Experts of a small language model.
Size: vocabulary 8192, 23.3M parameters.
Experts: 64 experts in each of 13 layers, 2 picks a token, a sigmoid router.
Training: a variant of Adam for the experts, 358M tokens, 5466 steps.
Below are experts of layer 9 (counted from 0) of a mixture-of-experts language model. Rows are named router (the router's row for the expert) and show model dimensions 0-127. Each number is 128 + 24 x the weight over its row's rms, rounded and kept within 0 to 255. Numbers have three digits each.
After each expert's rows: a language model's description of what the expert responds to. This comes from a sample of Wikipedia text that the model never trained on.

# expert 40
router:143118180126106125166134145130121159139183095133098086106099095125080134108110155118146084135103128098125157156142136096111135139151127135124123141119112128131145135145149141150150117148136177211094114096123107116096084124124142129133104115133121130150093130108127137152119079126155157076171163152125105119103125172129138177094138127116115134104121105119101090151086112112117142126130
First names or their opening pieces in rosters, draws and credit lists, such as Daniel, Matt, Gabriel, Dar-cis.

# expert 43
router:152122157125113127152141175147119119151136123117097082131107085112065153119109133126153111108111171106156157160126132129129130135149133114150129134091107107133123091146159119126118089121131132181152116078155074138115106124128140125164148131165136128158140135122147137138103060096145140112178134167095108089127114170129163166111150136102113151131159125096139078142118107138132102120132
Words in names of places, nations, churches and institutions, e.g. New York, London, Ottoman, Anglican, Archdiocese, Massachusetts.

# expert 35
router:146132173109120121187117157118100136151145120128080113122092111085091110088124102121158111125149146130168143173122102115166127148161117127113113145113150136136117115144153137132138079168147161136110099112156100123106106149124142102120124159138120106157111168147155134125092131113183163108150123135148098118119124164158135178097130110105097130089120140121148070171120099144151142108140
Adverbs and word endings in descriptive or taxonomic text, such as commonly, mainly, originally, -tic, -ous, plus and/or after species names.

# expert 54
router:156076124115132145163116126146165118124135098094115103163079132110108169120108125114148115131130126131165159136067134111113121129111126112119145125112113090132109120155151146134108091140116115155132103098163110142115128118102148129141085147137159116121115168103150117115121101100137132090131173166117104133109135158118150191090163100093071154110125126127135070160115087093109120112139
Commas closing a phrase, especially after years, names and place names, such as from 1923 to 1936, followed by including or when.

# expert 30
router:142127162138128129165116126116136136147170111151098125124076087090055140109112136094158098120131159095153149141088121105148138134123134146119119136100120085125140111134128161141123135165127157172111122086139116153114107118114117107137132107150155102146097141116114144152123078142134135076147144159111103080091140156124154175086170132136127162124143136102118080166127091135117132119119
Surnames and word-final pieces of personal and place names, such as Wood, Carroll, Petley, Granger, Johnson, Evans.

# expert 41
router:134120155155111127167126151128135107117126077127111120130085135095084150106126146103159098118092155123147128149100122078123115140098147093120133139123098100128092095142132156143140084170122123129107108083167108113131112150102120120135096132175154112139112182140132142123123132106125163083160153171109102116098121145115130137104121102098077140138098132137123074158080114089135125101124
Commas after numbers, dates and place names (75 people, Lafayette, Louisiana), percent signs in election tables, and reporting words like stated, because.

# expert 7
router:143097139135111134172135132133162156117144090155107066101080110098113128100095113086135081165138131151165134147131119142124143133120100134145140147114079106118136102150123162137123134154112131182106106121165124138101137127126139125136131152140152129140082138129158153102090082097161118115106141164098108126122106153142137139093166137093114173103109145128124060155128119138101137109154
Common concrete nouns and word stems about places, objects and materials, often mid-word, e.g. front, port, roof, (sl)oth, dwell(ing).

# expert 37
router:151094148156113138145095141157118093120166110137115088159089108104091119086104122105157096129121126060137133130118103105139155111119127130120145136082113117136096158140122183107141121159120142185144118106132107127113118146159118132158142121149107113116120158099142147132098086121137124112131128160135129091093143161094133144077175136127110147112117135118143061166117079122128148102124
Second pieces of capitalized words, mostly names at line or heading start after a first letter, e.g. B(aco)lod, R(oma)n, L(iver)pool.

# expert 24
router:156120105110107117160117146142143108123146119116101084138108091093058125067138136100160096121127153136103153141086138109124135145130148089137156148137130096105125078156171140152143088147102112174127122112173098159138117122139151130138105162147128093114123096119158129118125118095152133125131142144106132130108091172129150171106162098120071132133131116130134092157132103133105112147153
Nouns heading names of institutions, leagues and places, such as Conference, College, United States, County, in sports and geography text.

# expert 33
router:132104141138084137132110128108123126131151130125118069110098105112094115121113130113153092151129143118145127154079122111138076166135137084133157118133112086130112100135125148140111133087148136154132084129166118135085097114148152125163112147130135081135103107102127125131115112120165144106165173147117121089119122160157178168074165088083084138090104133115118111134103116120132143110124
Opening parentheses, brackets, quotes and backslashes that start asides, dates or LaTeX markup, as in (2012), (in Hebrew), [.

# expert 55
router:154126131155145118161133125131126118119173097131115112103115134109088113117122146096143086157142164099143163137108116107123089127130145071098130119114114117146101118139153188102166106140115107122113086134185134079118104147147130115147121163143104114150150156123117115159078102110175167123151132153129138106091117137102129149113170129106085115082100118116144090149096105147155152135125
Conjunctions and clause linkers like and, but, though, although, while, despite, or, plus pipes in sports stats tables.

# expert 50
router:151125126162100133137114156107142169143144091162108121072107129107107148123112127111110102118135154121155148173113122092129110129125164121105148149125120122133136105138162151145102128154117108165126159082162107102092120136126163164155113141130145104133071138096130127117107093091153147096112153161102091088090126145158129182107130115083082159077117097137140111149118136136121150129119
Prepositions before a place or date, such as in, at, from, near, across, throughout, as in raised in Fairfax or Place of birth:.

# expert 62
router:152096115152127157153087157115130164121167108141110101101108140105094106101132115119149120134095107097142143155093106106142113154127151104135126137144099092115095100163141119127129101129118103151129102112163113115094116156131137129135100165144143120121118140118123147110137102074141149094167143155119100092106096189143173182079167089106120137131077102109115122157122125104111135123100
Finite verbs after a subject, especially was, is, has, had, have, were, often followed by been or not.

# expert 8
router:126103148167115135174113138140142121140171090129114118160075088126086124105116106099155095155114145103146153138103085122144107155145177133103132148108099094152110106133140173109132119149128105159118086100140129088102131154141110112149127138168122114139128168106130115139116101115148160125139165139135109102104106151126155134068149128119111133106096094124137089167086106111143134144081
Subject pronouns and The at the start of a sentence or clause, just before a verb like was or has, such as He, They, It.

# expert 15
router:138065090127126148156100164165133150119154098114122076152104118115112139084093117098129101127135126097123131152092091125141139120124159126134143140147111116120121118135172155148109106164106140178132107136159109123109114117122128137156110135116130080117113109135118142149103092080134124120123143165114126121113062148111149117085152122096077173082111126087148099167115114123107124103117
Capital-letter abbreviations and codes in sports tables and headings, such as DF, GK, USA, LSU, plus equals signs in headings.

# expert 47
router:126108145132120124141125117135111127085145107135126077129075091114116143112077102092143075111137140125139146166111124121147105142134137131130148145124143119117135098182178138139158108116152144165125091128153120132085095115136161113158122161172136092156114152092155121132097083120173183105138161171129128129117089155140142156109137171106104144111102125094145088125139110129139132135116
Count words and time or nationality adjectives in sports and event text, such as two, three, early, late, European, Ottoman, Zealand.

# expert 58
router:171116177142124152133107132120133142158136114141080107112090119112079156087115128082154100100123144109146141163113116117156112122127098109115127113111094125139140086140137104159162103174121158166142115124145114161090108151162145135157115140167144104135093138138153156145115086134141123105145138136100101106089084149123123152125165121120112148085127141073102087141136093159135113106138
Final word pieces and title words in names of works, bands and places, such as Strang-e, Me-asure, Future, Dream, crisi-s.

# expert 11
router:155099171140122134132138142161146129175166102140114063153097132110070130082126131106160120136134114097163145140095115112115132143123150101112149116136111115145112102171160132149122120123122102200135096125156090138134117148129117126154102155148125116137115117084145121156103094129137137093125128119124107109118100182134179170100135108090111138113110138094131129156118104143114184115144
Word pieces at the start of quoted song or work titles in track lists ("If You Could", "Song for"), plus non-Latin script bytes and sentence-final periods.

# expert 0
router:144121147118106126144146147128127126143162097160102084134065105126056138116115135121128084109120153094135165115124134097132118137128125121110112138130115117122128124135117139153113120142111137170133158113149125144108109120156144138158130139138168075145084128115141156110117080110147143093126159183124090088101099155136123166093188113124077162107147143097180092135127108124125135134129
Direction and area words starting place or team names, such as South Wales, North America, Central; also stray word-final pieces in names.

# expert 18
router:149104139130089123186133139125135134101157118142109094131097090097090125084112109128173151120144126110173125156090126106159111185154127149118127152132113086137085126155154146120150118157133124144124115108172117180116121116133146137121145149164154087169127125108167105117115145104176158112130141164142111136098134173122174148113156100097119141110128119102135101160095115139123141141148
Nouns for a person's role after a or the, such as member, friend, editor, chairman; also the piece er in peer-reviewed.

# expert 1
router:134088128110128159169145135112123131130157111127103090104065116123107134124103131103157107153136167094134165171083121091118139125116139138135102106104123103120144119112112128164091087139119158162141113113138109141113123116102161106136121118128138093112106134099143124116106106103126122098138156168119101122153103146148161175102177114095108139111136109139120068181092090126077133125098
Middle and final pieces of personal surnames and foreign words, plus closing quotes and apostrophes, e.g. Gill(espie), Hattor(i), Lö(bel).

# expert 27
router:157090134088095146161080141127145158150163125112101129102106089108081155067100138123182116134116136135129165131097124116145123173139131138121119140094124100109135124157184177120115107146102118152137102128172129136102126124122158120133116158151173125124147132116114148146100086106132172127155155165133116088102130143153129174100153150099103147109101135129110096132129101142146132141114
Digit pieces in table figures, scores and statistics, such as 50, 48, 6, and some adjectives before nouns, such as local, federal, red.

# expert 20
router:160116132132120133153118153158122140127155126142133103124096091093111123112127134108157122139111121099167138113069145112156112147144179123117141161127131093153095103136139143161087138111134113157148112129181093131114143109132140119119104131105101098159125150095153153117081116074156163106151150150135125098118129156163155159082154091076099145092134116125161118169126114115123166093129
Paragraph breaks, hyphens joining compounds and section-heading equals signs, as in Aide-de-Camp, Anti-Unfair, = 1975 in tennis =, and See.

# expert 63
router:145100135127087152178121147097134114126150063129113099130094096108111141105108102122166136108146147116130172144108134103104140185142157086130150157132106125117121124133174146142153101174109109157121070151161100154094123166118110121125131146120110107167112145110161147152114118105156148138121147127125120106120080120162134144106159101094077128121107101143131123175133108100138127114130
Words like album, season, species, List, Preceded, and colons or line breaks ending labels in infoboxes and tables.